python train.py --d_shared_expert=128 --router_score="softmax" --routed_scale=4.0 --balance_loss=0.00353 --balance_bias=false --vocab_size=4096 --norm="rmsnorm" --beta1=0.95 --beta2=0.95 --batch_tokens=[16384, 32768, 65536] --train_tokens=337600000 --max_steps=9649
Below are experts of layer 6 (counted from 0) of a mixture-of-experts language model. Rows are named router (the router's row for the expert), up (a neuron's input weights, with its number) and show model dimensions 80-159. Each number is 128 + 24 x the weight over its row's rms, rounded and kept within 0 to 255. Numbers have three digits each.
After each expert's rows: "mostly gets" lists some tokens that are sent to it at least half of the time. This comes from a sample of Wikipedia text that the model never trained on.

# expert 29
router:127163096087116163123155138150101107135123137160174117188152135155172153141100147147115089160124122070134097105108184161124089086097121107129110136153101153120099134090120122153146145130151137146141138145078136153151147173102166101120129102
up3:143137175098097177123141160122132147155156130168125129159131108142161135113128089122132109127091097115130122141146126121132120090120140097102140121153058118135140153083136087154127097115117109147119118124139126165116162122101105199128180133
up4:117142092115076106085153137156151142170099115126133097131109128158147146095162106145149115115120153070111104134115173128117138134136155153148140170136124099128153098127093139113126117123100140128118112086167104106130115122128175112099144161
up5:122110126091123124128207122115133108192110100116128095113100143128114114147132125107111153121141114108179128109148173143148105111130142115139117114168098091118124136149108104107142136094122091146120097139081158135132171132128122163127122139
up6:116118164126119102130155075097082102115161142141166131129064122141127105131118166115110095124099150127163168128142126109171110108140133147183147140127134095142138150129080106108123107131169132106160169146117157143129147146089168111130106128
up7:101117089111159144108112075093063133142156135100097137112114116167101118120100142108149130118129142124102086121137145148090121115101127081122146135125127130128144117166155106133151157121134111150144118175144141171169129099098112144146139174
up8:139149100128149111109096153134128159118131128119135131163154134112128166149128131103130147132133142128096148106131133113124151099104132118072092141140117142152144122103110144073137060140116161098096147147141150144140159145121152152120075164
up9:127116117148142101148117171125113126157139121134121183128166138160132153128118150095139100126136128111114130147135139157153157165126153150095159154128118150134104082096131166078111111133107118140147114095110074127163160130090147166108101130
up10:114107104139102157113115171147106153128112100116103135165120089109126112125101149103146133156125122169105125136129128157158157145126081137189094092151148111123128094142112080123140119133115149111109120138142097150114098161124115180165136094
up11:132128109123124075134149098149099100135121144073119158125106095154137134094098151098110122125147098094136108135133157114144172094148126102107109117099124131128098117117148136158141100150128121176180133126138106163115146100130161061126175158
up12:133117071121166156156136138139114138192131197109149132131135134145155139132146127092149130107073112142136119122070113127102143145132090109130138115069151160150141130134141138135130134117155136136127122110133132114108127107122097148145156139
up13:117155150145141128143155124158158107098138140138145112104152150134144109141154120115121104107137143110124160115152098131174082126099112125102137154095115151157123139131150146104134107105144146119128160104163094114155138158099145141203122116
up14:104077112097076136053155091121156122107136141126113156138191125136121101155143140100101126142145120119109123130167109119121116100158077130111137152096122140154170117151124142119131099115098097135136102104137089109124132131076128147093163132
up15:121153174104159137120130125137110156127132076121130096139151109118139155152176128117140109122122155119137106125111095137099117166121121141116116132168130106122115133141166123095131140109187078110156117192125105155132135114154101132133158151
up16:120121156150092134119068083152118173143131157145134091147151173116123128133129133126139128146132095178143140153110125105160100171142140112129129136124138145096137082079108096165098139139098108077145136122122124144133137170121127132169145124
up17:165094107158096139151162082155136144132096151133146076167140125140136128152146150117147099139167160089121135112131107136108164095146104103132147122099131132111143098128145126128133113129170102089153176146100141129130152139126118165117126146
up18:121096116125151136110198121126099177132095089127118097101153135121104082113124102153152142150136149111118107119144132109108100109133086114104117101123137105155141134131120103137120143112127134113119097121095092150096158123161154140149100124
up19:152143115073135138078088112147131131136161164107112093137139158114121113143137128124137133146177133131136136114126069129157131116104111102117109104140157156153110121112156130159133110104090119136065137138125150093125141133172144105149152120
up20:168130159141105138165126127132113124137090128102128134124100173108100173151160136157099148105106126126102118127070119137111121086100131170127144130107177140162106135164119097131126122144115127123152091135154099108155155098154102163087173123
up21:115142108117116156145141134127106113125129104156119103138137171166154141103075071144128115133129148136098105119154131089152133150126123178133121093185060105128134154144188147125110155144124174156138097163148115124082140130143178115107128118
up22:145154137106094106094139120154103124117099155110156139120101132132177129092097100143133148067092131100112160129174147138160119087140143138133147132142104140106166099080143140145108078140123146132144150190123118120138147181089170141096148126
up23:162132175107101137101109122104140152138125097121133112131113169150115110097125125122176156112120133102099134109098183133148113126146128105091116150147120133139125139166085139118111118130142092122126104142123170113133120153150103130146143155
up24:154049169115148103082143119100103144088089129144136129141114155117168081118100120105109121092150126147189102132150139108127146121105143120119095134130130192099113118128152116107130152130135126130135122091156144136108151079092112157121133088
up25:129138149082167104140129161104143131158134131172144112139146108152089098125139125140116135145143137096141145091184127099090130154113162138121145119161162088114129152144114138134123141111162123131110157138137121124150125147129119159132141124
up26:119153123103100109128116123115147132127144122142125117123116125106162173123136142116123136149087146143120113140109114115145198107129163144124121136173174140133099077096134143158167124155129117128125098133129108148134166155115125109085130133
up27:141163121134120111109162174149114107126102114089157108132158050147118118145142102117117141155135138161115099128106115115091125098141121086138099155125149110112118131144147135159159140106142163125128146103142128141097085150118159129133111142
up28:112091107101138118122148117103122103175155142155150116178112130127146120161149134144162119110111110156100177109148131150121115093149153096147151114065078138109122087154102117111088119120148118141183129111126173151133120090122122086135149149
mostly gets: " sh", " s", " comm", " requ", " exp", " hous"

# expert 14
router:122146105088141148172100147114142101124118130119131093142108135144092124154139092160156128151147083122143106099118108161140131159105136089117129074145117094130095173123156113129146151132177125094126140071108160155124079119161132110150086112
up0:089113120088154114110112128128057161092111086174139169116102163135122161121156129123148154067156134152124127172160109114126102121104139119161126120115141104146107167105188169127148137140131130139116134118069099142104103130159091165125125122
up1:160144121105134131147101077097139114130111120080119057118141129139160104105109150125151155164152109113103141142148133109125150130138145119101139127099135135163091146122144120171150111142124134119141163072109114134145148110114116138088136112
up2:133142102145113128176139174068119128158120118136118086123114133105114106133130132158130159094133092129112114117100148144089132112173126131134165168137103085149123106149145124135093142139132164113107120130181121105143077129147121114143098156
up3:111116124144162129160080097109133158127173134152124131105126087126110140108137143166151117152128141091105129128158126131085142152115107143139122119098079063147134115150137147107121085127108151139136096131086137136164096098133087161130108116
up4:138122162128111096137106102153116111206165162088122073127133124119102142143117130068140096190148123109128124124145128128159164188112122116111112112122158125093106110138125125135152128121130145104134152130154097128094134096137121106145114180
up5:150132096137122159142151122122124130142138129134108128144127095111121122102140128129121099143156121145133153089098124124125120133117136129124105117096175048125146148114134107160145106147108096111145124150133138155113118139135104107127109149
up6:131101112110140141127148124132170114152129122156140105118122072106147130151099107131109166136106140133103105148145147099107139123146094133201145106152135157119135067118131102105135137163141108123145131098150103133146152119116154157152116113
up7:140129107127089179112162113161142106139079131126127129140106128111133137123146121088105133129119120074111114108112128151154133123137111122136147100103150125131132141136104127108122113147095100148102148119094184114131176161096121147096113163
up8:101073115112154119092117141121136118127137080131094119143116162120112175123108130146141153147119131119121164112113101067141129129111139148157081105142136144155119138142141091100093118094126180122149096121136129169100141142152137118133159165
up9:146131089110105118115119130100071143142118099151087155104091116138139143124131136101139071077094105114142156113111134130142151155161142122133116101087137100158132106102100103129118130178136135090129126096155135148138124132114116158147107177
up10:160074136145154131170185067169129137133136141120109143085068133109155110148149134129123074098164113162155159070115108152127115136108094160095124124126136118126135142123165128093133129146144163144151149126116127129165116113114142139163126080
up11:125125116181100154126121146203155124098143164147126113170094140118118127129136116114166108119146056134130124117172179103135087138120174149132150107121152138138151149112107127147131146148098111134090094139142115098164144097116122130146125133
up12:092147160151142089120109144110119150169115112138099111146150157144104138097141132112189106122149141144138154137148131122130115160107144084145127144130121150126124096117122121096094096100098143131139148082162128141104137144109162161094091145
up13:108123099125068094125096128114114150140151144130165123149126118147136069148112109106146154146145137171108135147077084156148131142136124118131174110137157109136128139113144093125152139153101135155107121094143135151071116122129134101141118118
up14:100152156132150127157091105130123103120141161121178163137159129092152139135096142145129117143106117089147091120098085135123125156141111133147148126149139121156106097169135126125138125126127123135109136165088139138120117095139122147174125182
up15:179093109113149132162136162134143106130140101127123134118122150129104144106128119156076122078110102147124103111097111105131112152137126143169150094125147133105170137130124139131134102142100189146108117158147130153102114118131179103121066100
up16:069139124135173173178106099121135132103155147113110081117105128133155109127134146100147127140095121141081120156113118133119077150115097129107152132131174098137126131183144149121130091105122149107122077065127084115173096118142125116156114097
up17:128126107132091136119145142140160106131104108115157080109131140123105142108148100155111180144127129165098134141133132119123135122115112171118101140115113117102141151173181162139132115153109146109123101151122121131106126167120109147131104124
up18:117121133124110131128141104101110117132120128136146111142086148137123101130142101132093126114114117136154163140143094146151077157124155113144083112132122107156123156121088138158120096119150168120125101139173141125158142178089118122124136109
up19:168164130129122103167115106160132161172141109133063131132152099109104118121128120121151093084166134156127124114150206132127144136163082121138156127098089118132123122076139127107139165181154111134134185104114121142129133129119152155146147098
up20:079156168128124122144095147131127155115127125169128123147137151122123155159093130129163143082156154130109076127079140144109151125141084174116153104145102165106169128121162110113107117086104116142135141086131131157132144147152184143153128134
up21:122132131144102085154129150083135123107150099148107136102171155098085112122134128104127146128136124165142130124111073127056188115117141124119131087145089124144126106178150149143111158165128132128135086119147119144103130127164100127088134117
up22:180137089151134154113132129147150119165107114106127130132102120113113110166123167139117093137105150177107105125129111138065108114181114162122139121095124137122116113143103144146164135166154122100119134132179088146093151182133130140157086134
up23:115103135124170137156131135105085142132110108130127123150127144148139079115106098126144152095103129115182154092156128118122079119115126115119142115138142089140153141135099121155189111136141103093099119131105156131122153148116097161145116152
up24:145095114091101111085142087134107160115117107123111149149142162116137090118146157133143096150130116141158138198150141129139135092101150095132111107093149136133119135139144144128107138123121084096130125083144141123133135160092119141095136162
up25:113127157146147130164145078113116101145145091136137145174101075130142136105130115129147134127120122090152105149170127135076140174131121120106115144094142124115144154153165129171093132099147131134160174123117155117172130163166129120154139199
mostly gets: " comp", " cont", " inter", " inc", " vis", " hon"

# expert 4
router:159135101145115149152142085088131152164073113118100132123122137116127110131138136131130146148127118108105147148122096156100080084146120170135177114161148137137090138094106177109137130105157128116107164118122156135158133116149124094162129130
up3:140134113150125105146116118122107136158113123093118077186147106137140070136114099134136163115103134106128143105151123110141114133103109088085133124127160118129102132152086145142108097110139078142083155138132156117145103136108119119134141139
up4:147129161136122131155147115119117161117101151142123111129130119131117106156161157115150155136126093149117181158158142100103132093134092099123103100090144119149114078089134083126130119127131078104087130095165158125147165152138103166152144135
up5:109110151103080138110057121150123114158114123149137161127131163108134156143107107125148152134130124086119169105144125127098173118100151144142129086133147140115121106169144127156098137130141089158074159125106133107113112157130127138155163098
up6:116141155150099162105088172154110125099130101171156134126122086134116161086131119130129142105133143096145110133097124106126120141109141116096108131120130112130110119170153161136136167119106114165130135101137142078103130153123166137120104160
up7:146158117118190110135132125083178147160123119124106099144100162111114093143102119110105152106154117080176099088120122154141093125138107152122097092122112152117121161146161159110169161163171120108107148154128133140129139155111121102145102120
up8:135096133093149137169154090160114167067148123100143144077166103146146129103131144134120129154098137109124095145124085162121117114124137138115100129102142123094134081126142118164150098103129117152115115090136138114136143134112100138138114100
up9:072133130121115076142117096126150127117143163054078142122101107102149104164144158117112101178128121123100136150141119121125130143155150143108127133152105139084078167153108144122152148117145128157098150123149094155123142121114115133158090150
up10:169126134181118164144118160104127146131141137150166119155135163139139084094124114126112178134106101077136153154140162173136110108119150165116145131129131135144127139131104098155124157134116099083145133103162146124123134138126131107159151126
up11:125171137103137132059156097127101106168129126092164143149081145123164106093115162111084142140122168110087143109134122155145113087121106123095088111133142158125117124118116156135163161166128130127139158142084151161118160123091116107137132135
up12:121115128121127112098102114090117135137159149183110112096132135128111165139112131153107061121162100136184148128145111126116112171123074124140137109118104124144108123102101133119123107108144140091136111127122120137143156156154109111135131149
up13:090133131097142097124180116150112150135100147109159150153145155119127141174142187144089117133077161107128121115162140125133138107126107099080162125138123137100180134138165197178109142116123140130133117126147138097120131146112105097151089127
up14:118121124126133091120105150093154123146106144131100131138114141142125107097122114117106131152104190137147137144153103137125127136109078126096127154149125140129131123119158137160089154166134143161182115093123154099121147117125169126095108118
up15:150159142122134147154131165171123115150130135133133120099118156117098122156195102124152121107104075085141146082130092131126144153135115144165105095138122120114135120127106153085138123119199111094078124154130166150141089157106102150154105114
up16:142162120136168092107178105133125112154141121091152126127125152139136107133109127145124111091124135101103127147146120113077148121146149150110184169102129147105132160129092127171125117150133083166102085062142122191099159113120114097119116111
up17:157131145163106137150095137109121134108152145103158134135120188097100131157140106112089169133139100152129124136112135126092101103133112165186120128130102123163177135131125168131093125075150125156121117147083118158121141108144136139102143121
up18:150172104156171098089122113081163146138111106108110118128130100153167130112132121091122135135162108148141146135154154145130108115100066109068156143151146134110112134146122133090131161097131110170093111068148147132074141144148165104133126145
up19:137135102109123135157129129147092137167112137093137121173120151160141126118114123099118148120116124107123186146138133068128108084102120101115099112093127137142160130149076083147160132126111106132150109105114136150148165127084129087133128158
up20:144150101125109109123141169118122107142122135155054146135133131137166096120149145112112137127082119161093140097102133112167118082114128109131124146112068126094119127115147070128154150138137091137078149142126133129092118145143143163144133124
up21:108142167133164137097133124091170125116117095115139125124086109070140095113095130118105074129179161176122112135165101113099142097135138158100118167158075112120113154113165122113132169143131127127138131151149130114107073113156133122098125084
up22:125146112117128117127134124134158166130141167146135138133086133132156134131114128130102132137136121076157170155134144152098159102134104141152123124156128182121144098099105127110147093128117097120109152124173117141135141160105110087098147106
up23:137085135126104132101107171150120121116116130115142101171114168155097150125125077119164122110078132153157124133096155134120077144135149125123131119142175166125155111143112103171094118164138127123122136167110116123175149136118134134157128153
up24:116126128122097088157102139130182132131125135105102140120128136112138104102116202119109120138151123100127156153122084122152169103131136125121130181112048152143142120145127155131158106159130145123118115148136095095130103157153149122161116106
up25:120136145132083088152143082131127138069097147099123119165147114097128097129144177127139139134161111111126156159122136084161123092124147093140084115062109136138128123110183132133108094101110112126149157111155160156154147141109104149138132151
up26:132105120145127143125149142084137136118117111119152088114112140163122141075101120125094138171167138119107138090108097086093151129128161115112120143186107128138100145134133141104095165137147147186089108163094122105142159127142150087117168137
up27:133148108125106137132103117115153156086147176110091104125119127137116068136145112119148156140099132123113128131079167126134117098146102114162145103106140140138170128119147200176104107122109131130097121148151132112135100114128143163132120126
up28:145141139139121092114132137186133156171108128120106163149158158151109115135155150103154138122131101132096115120136113118108149066123097107135180130090112088126166107115109084167141154133166103128080098114103076089134143117106140137157084123
mostly gets: "\".", ".\"", " same", " According", " since", ")."

# expert 1
router:144107101117144115114138114087136111087136102160088096118112119121075143168120144098164139112150145116144155183137122091126107164153093131134166133111174110162116139106133132144103092106085134130092119103172123127131198154092107145128136158
up3:168127139139139126120091129173123131146129132125108169118180175174135133150086110152106130168164146123129161134150114140105107143106083151162094124101106124101126139133097089124155158099145113119101110126118086175121120119160115115119114157
up4:122123120097110133148145123131142113149127116134147156094110141174105171151131150120136079140132134136128101156100114116085124111116133149129099173136145132144105140137103127150118156130156104121120081150141084183121172145118128138148115148
up5:134122122096113150126146124114175161136096139124138153138094111133117135086166128131125134172133104113131117134166107129113186097143112109105119136144139147141117147074134168150117115147103159159123106141138130121115103124090163127122171128
up6:168162120131169140097090118096134131138118116087138113129171118182146159113146134145128094135072094135129101127093131174128088157132116107168132117097152104156103091149164108119132158129126110094122162148117152089132089150114113112124116123
up7:085119105121143088143137111137153125116135122142130086096159137105109109135126091142125143106120146116127149113147081169141108107156076122127107144107107116107151117130097128157174149124104114150148100114105147143157144139129123127088152115
up8:105096115092134150115129141134161109102146170146095152134145119108115151163107125127153100152117121143122153165119111129092136131104154131146111137126131138129115151213145125097113153108174111117081111077136127133085147179147091125155135100
up9:158164143162115141128116160112088114105132127117135157158124099093148119130157150082127129127103119110112136106143136114161167104089104132127131111116158147146123117126097120132127128144068100176125092116135135130126145139110143141168089134
up10:100137172104143067136117154101133093131149174132088145127088120145135194122104141158120108155087102149146141128112108149142120142152123152124114143130122104155194129084120100152097145152167148169127147153110079137126125106126103121084122115
up11:137124123093109113114156136113118158149115186130105140145153107154123120143182109143115122096136120128149116144120146143142150118124113147093123120107142127127100092108147127102098174105151103128114180118125125138106115134076118151146137085
up12:098127179120108093126101071101117079142146128139140123071137137092152143109110136147121122138167158075164135139126110108092147145155142152107132144178112117139146129148159113143142125129105136133195131151123152152146166147150170104110111137
up13:132124125180150135166097163139162076123123116100094109148174119128096137141122177164147126105141138127089101147157116151151084171131123117107149104099152073117116109111124134159117123143148126126115126128168157078095132145134103160110138146
up14:152108156113131119142097142118134155110120165124118103160131113138137098143152126130125160119106133158105142166144120129143095144140135114132142149105146149139116113106155127136125143086101145151108111037147187133142130105138115156128151114
up15:137124118080130129099143115117139114153183094165099120160123141115120097122133159140110148089115137152142126140116148118127127130112114137071122168127148139134135113118133115153097103106116081108134121165095128115155145142109126153109089130
up16:146132125151143118104120098163116148128121158126139124123074113122127117117168135116145170147157127124089138143117121088097116146129137139131122141147128109122091168123162142137125154125136157173129121145127133128111132085133137135095146128
up17:138129116113075134122146143104090133124110166142126144172147129148131156137136133134108142118116152132124130142103120145149134110136181148146115122151142188118139138150136082154100185108190103159115117082086121124115131159107121100126146135
up18:135120105110118129107084114122150163107134085146143151127107118154148076097137140128118151137058162122144128104141133176110151099129112143132145119125118132109117109094170124161106099135138111178109104129127138099085139134131131154147141124
up19:111134161125119077141163120121114113115113119179107128149134118089112125109132109142083167106136190138149109166129122118116095137175122071170117150136127133064143131140123112130133138143147153160154122119098143113121170114124110139143083153
up20:109107133088157192169149128143132111120141138147146107110135122177115097129162136166146104176125138101160144105125112156132179126119116126130083117158121163146086113140155113155151126119100141109105116143160146127090102134146167132129142108
up21:111108103102140177140115161121096124114119107126165130169102114132103140113129142134155139113127101110120087124129146099148151093112120149077158121158148136147150158110099170157124128132109171138125128089116085141123106102136107165172119129
up22:123127131069176097116136127141125107126115127186138131101129114113140130127135113144149095123171160095092090147097115135091107101113097153136128183146151158144180112166125109135124106167129145145125114152131115120112146134159130152121107125
up23:146122090134113114129038111136141144135119112098132133119112101124154119134161152132109140152159118139152128122107122112161144133134149136182131120094114124168131105176145138165114138075052082132104153159113146121164160147112199134119157117
up24:141140108159135106137164107121111116136130124121207145108135084101111139115109103139128148114175070094103148125140138109144137151156084137119156129128135124097129149103159165102152143131152187144151102092146170134183115142111117088109111097
up25:139115129122105117141153113124142178129135101152128119065154148130115159159123140095144178134170099125115159124114143117120125113089135077162104142113118124098127132146133152100099091074150165125104139075130176115105142133127148109108129119
up26:118139113151110141122152138152133146090144183123123111093074097121143108153156138130122111155131149150191102134072123157118167144114150088144115112109113104145185144136146142076129114116137126152101126122123105135106152139121140130147165088
up27:152145152146106131139118110158122162093139141095082101097135108112139127149094120154127121140116153137145127142098122164119161107118124121126115111131092137126154089160132146117161115131105160134140093122137090178143149158083103172151124126
up28:120134115111128136101136134175128158088135114104149159117124128149092177142114149134149143114146141108117149136123097120117095141166115137149124105137122109105077165136124142095127138106147144141089142130132109150079121134128156108101143132
mostly gets: " :", ");", "',", " vs", " ENG", " USA"

# expert 16
router:126115142112120136093150155164155161115168121096104114130134102149136104100153132134106125126104092121134087106108115127144119159115181116157091175158117121117074102170142149105110165122142128131084093142152115143118159115132095163097125124
up3:145106096147112170097097118117138116148127157132149098169125131099153109101077121179123141089147162104104184139092153096171170128107143158144154127198134143105132128155111146104141161166138145154128154121129138120128170150071152140108142170
up4:114096155133138153134145120149117156163149108130090102120135113119117102131120119107135104109136110143157119124079177149107130109141135131114141106165131107114123142145198132128106105101107143128134078098170122136073127153121110150151141147
up5:114163118117151081137113123150135161110158152142126183161149119154165169094126114109114132147085077109114103122122148134150119097116127136097087147136105143101103146137115126142084156102145151134094117137160123144133121129123128136116164123
up6:158132078083128099114125128103149117118103123135132149149105104126080111132098128136116103123124148125134149116128156106170119172087142130158175125143072098125119149140134100094067133147126145108103098114133159145128164123115129141134099117
up7:144132135081126105113158144129156172128120153108136104178113082090110090101146117114102132157152191185088147126122087120119138171137139140115121145146124122117157112114126089140144189131138118121090139123129071148128153113124108102104090127
up8:112130109120113174095165122135126098154144107090144102149133082138105161111179117110138116132109131129159137101157167100164137133131130096131144098119147143071140170093121122114099108091122109089084146087116124123126125108135124154152134144
up9:162118149123073130098158105127150145154125115113154143103136139125126108061118082133144172115135154179108157115123130140097116227134120127144135146165172105134094084147142139118136138127112138161085158112147131150112113093155144146162136152
up10:146148084142107129105159126139111154119120139113114102124130146105114170176139115150137122142150130134156088132119136099131119146119150146111166122190123130130128138106130159111117120059103166181082119136159130110173120079134095171119115127
up11:159102139099116132121082139126101107156127183147114139166120087122100108114127194145145156138091113170111132146121134098157156131127154109135151128146167169141137180093106099140120099086103106113101130080128111161103153123100163140143138162
up12:163146134156140112149162120158078123117123090146108120139153084151089086062156119143127114040148127106137168109111126108111143115102141112123166151183142082125146142125147147141138125139088161135096119152153141123139123125088143140140108138
up13:147148091108119138141106134139104200132122107098122152111136097086138132118134159068097150163189138133117114136129098134106080156150146156144127150142078106149137135132126141114134106123111160150080162146137158143128142137074090131115131132
up14:076097144082103159152088146143122120134153110142121125141177174131172118147135122102132111124157135152146140153162128149120127101138134133147118130109153136120116147098185117120120130092093111152111107090081120150108156165103147140134130153
up15:134145174151121127169173139121116150162116129114132110125121136142159125147088123139142121108101134075162145136130148155121119141120148141113109117145112150137139136096125091151082110141177161148180121155156163141114138151129133132153172098
up16:134130135102102133115130134143179120130142168109075075077100140163067194166158149100160133170151141148110126106158140120140126110144126167144112116142109087126115098085136124085121107117147122144093072108122087133144133119145125132097121149
up17:107167150133148101128069144138123113133113128083133140119134187111144117113150115171099112137151102138141108153128114120159115161118119100094148137133096122127141134146105072148130113112165115152099086129093152115108097103079119129168103074
up18:097148124149102131098146120108132129119131141129171114099111078119081133105129151054149124097173152114143129126139141130130121145115098105101117082118123121117131137104116101079148107112112140160144173158140095135097144132102144163126150125
up19:140142127138139135137134102130135155110141147117109132161092103119111080136100152127161100116067137066119125089118184152110161100119114107133139081139142134099158090117132101117100096162156140121122118137132132106120152125122138138112116123
up20:163118100129159121155110120147135115148115175129162107145137099159126128144135085177157155140172057116168141139110160108099153121118143179173138131128128151159103151167163136128116184107133092160099133128098099127113131153108126094142149129
up21:123130103084139105117105125130147129128123117117130134106098168137096127147178114098145133118098091108165122137101055124098103137148140159106108140133124059088137136107145126111090150112130147144152117077130144136183103152169124102097132100
up22:143138101104100124145131120111154128093133161114132061131150123118145156137139150140132105167162096111091112140130120162107081121129121122097151103120110091166123132131090099134078145083126129150137144145091110139179126135128119150102137148
up23:101110156120148100130142152140130098138164138152101142163103107108087118134090175155162088102106176151146141157145110124161112154112133144146125145138153110113123163158144143096142118090110127162085099161114146131082161151130135161114081126
up24:139149132102156187105072120117123110148124135121105117160166120157081115153153119098114156094157135162154149108093121132118127138119121156132120174135134074137118141158113115075116122139141135180124138141125087156140128117122156129121140118
up25:119153179124123111082115159089100140138138097111155144147137153105113100139134137121115138175119150154111152131097139129083097124134142108148151122140121158087163119132124127111133145155150145118126153085115162158109147106109156131105084129
up26:102113154141108108076158127116135072149147128139111141108097125169149167131071117122101120128164113108145125113117140179131145120128117136107105146156094095118101111168120096122154131113121113146139155129120094128138146143159124109109107130
up27:175141149139160175114154146128113156153106069137107123118130144138118137143165161103146113096160112118139083135116139165145080153160100107170129131121123158133126134138101071120132156142157102163118167147127091178141130135165116168154131142
up28:176132053164128128117154166088137111134135116133109138123128154120114128113148113113143114143131132116107137166124102143131065102085131155125132147151096106149112077111085157146088115115114116137132122131144078147119108084099143097101114098
mostly gets: " population", " ±", " Candidate", " household", "%", " votes"

# expert 30
router:102123116116101157150143071140082118099193134116142156089106134174140106109141163151104124088112099125084098128107122133100118133079121154130094187142113166118113090126145145134149092137113194157154100118129117183125083098104159114114157104
up0:160110149111124124123116107129138077132125141147139123147107111167144132115141149102164149117130134091089113095133120107087137121101167132106105139138172131119099116123125146118114147105119140128112117185151137120149138137114130051100178109
up1:079120117123126109134147116060144123144130116100084122084100168131155121141164125123134070127071102124108127168126088121126163158139176107141116132167146087127152124150166143128135122143113156146155131130104120141122171095143086155112125136
up2:138182131093128144111138130098120108140163086118098152110156118126099122102119109166134097124139158130135099157145103105130150122106097144108148145154101130156150119161112117150145166160112131138137170140122101149118137142143177149090136119
up3:173137135132095171109117127123125144115152113156128174185164123118132099113162143091155156126110146115118127106188146119123153118150139127131123096112132137146122126138159124139104117124078133158133124153117102155123128109081079132131175146
up4:135101157125093109139186128167164115122172141110096123140133169156132106122096133104130121164079144112105165117117128123139168130138143155113157105125124139127124140103119155160101121103100153129122144089138094126131125155128144173102107129
up5:133130135092132084111119131131139155133130128141158120098128161156171124117095152113177141075124106085140110114149097107140103144138148099146104139160119109138136132134128144156143137107164153133138127126147128186102131160109095144091064149
up6:144125125096163155144156137092076075153172106140135119108156091143152136100118117143089133111110153109130110086130143107118134141127146135119151157133067115177125109141118117136126155139131125130114162126072134144120149164172122121094157148
up7:139146126121121102130157150114143113186155105117128130122156122092137130123128144134126111111127158115108161117142136113183148163147136150071117145163110089115131132078112114080140154133156131164131158157132092154085153138103144107111095112
up8:124172146173097120157160156140123124145148156135132117156118145143099145167136135149148140090170070117111129118102132134155131139151148107133122127097163155120142139120179149163115123097155098106109142149150112133139107099117135163145128171
up9:130126141118086126144112104170106109114136106096124105096147145156133116091114134090153147136172103152181079154103122134144176149121095155141074138127149141107125105118121124142145127152141145185120125081141132073180159137109141120135130117
up10:130098123127138136117142107087142116131115127136092133147104115134154100147126180154146157124136135094097134096099138161122123129131112132096153154160126125152165131134122159149120137106145093112123110098130098138162133137098102121158116136
up11:130078144109090152107141130095148153132168118146106108134136111114127159130109111152195147135065103076106142142117078104127076135108148120130127173128160144110123130189122125110112150141132121131125144118145156143129136138081142112108070116
up12:121105176130129095119148131118133146104163113142109096094180143142172096136107107117110146121123169168142165105099123084137141137105136153129130138079129118149138085122189144121121131082114128149143135144162122161123107162150054134114154129
up13:100125150128136154137133138130125123118135111134149141171157105142089140114144119082089125134151141139115134100148141134094124119138119145115102120089155146135103162103196156109117096118149117118092092099103130102153108145127136174125094118
up14:133096129080110119121102108090078146104105141111120151143143106146165122080132171080113045117132124133173111152129132130171110098127102072139137097100103149134105143075147153118115106147116125146137150096097152096138137149106153150104111117
up15:121152125107082123112124146126117114128102130140132121153134138131084132155110100122150119097154155111132153109111168157123139128114125132127138123172120089122109137108136154131132135170115113148148124160083085171175105133126148130125143162
up16:134178100166122143147133106176135083161135113127101140107166164144133174150145143140113081109148145142134136153125171111158126132130107143127154126147139144168137148138127157132121179144128142138161195171121077141112132163102130154134142113
up17:110129108163121137123127125156083186133112141104111120095114123138109130132154133083114113152110140107133141119113158151126126146156142076087137111134116130157117124102106124155132166090130115109128132119097137114159145130113121112161117157
up18:110124131165172156174151094139115167127105139114073171128123134105137117102147125184138114116078131115135132139106131086122157087119085127143157132122125141115106150092210136124126098137110155127104106167172130138123113116104152125148145123
up19:110122130122099133124118116102106155105159150120170126121145170121120107109103161117093147120150122124123130184101095093139097166133107121121137123125108103142134128159138120136121074122158135161084141158118108140096121138130099128082151090
up20:108120120128150091134114120115138163124121102154156106087115081140141137093089137129155128140097141103086177167081083135115122113117114152076130127146098128135105155155131127125128132103127174128145155162104118152137137160105156087115077127
up21:109124125070110114183117109169110090147127135122133158089122107117128135134114117142141138076077135110077150114110129150130151172176133137134113143130095123112119100160109128126138134147151114152135161137101110143126147099146132097130115177
up22:115125139146132130126132165143146130112140158117096134130130119108077132165122099117138111089126118128070151174153160121149096159140142136096124124112127152173139129119127149117117149122128095106162028115142152124161114108176135130117166129
up23:135129134139097105150123129118139144086134129077146162141150101107126137147086125110136116132151126154082113103134191113107131145150098137069136109115131143130137086167169144152129115132074144085101100117144091132125131106139099120153150119
up24:145159158173112109144097097146148119111115116144144106112109107129160141141167152140131097107098173091113127139139100106138119122128139144125079165120130095134106129133130145102128167144153133101136177157140097146127133103101153112109101133
up25:121115090121124126133149084115094091123111151120116108104100107128063122151170138137166153134154064117156109116153155097093091087136123152127135143156154096136134118134162135111156127149120130114123145147175144137137120114079131161100165129
mostly gets: " cent", " techn", " typ", " Histor", " econom", " ph"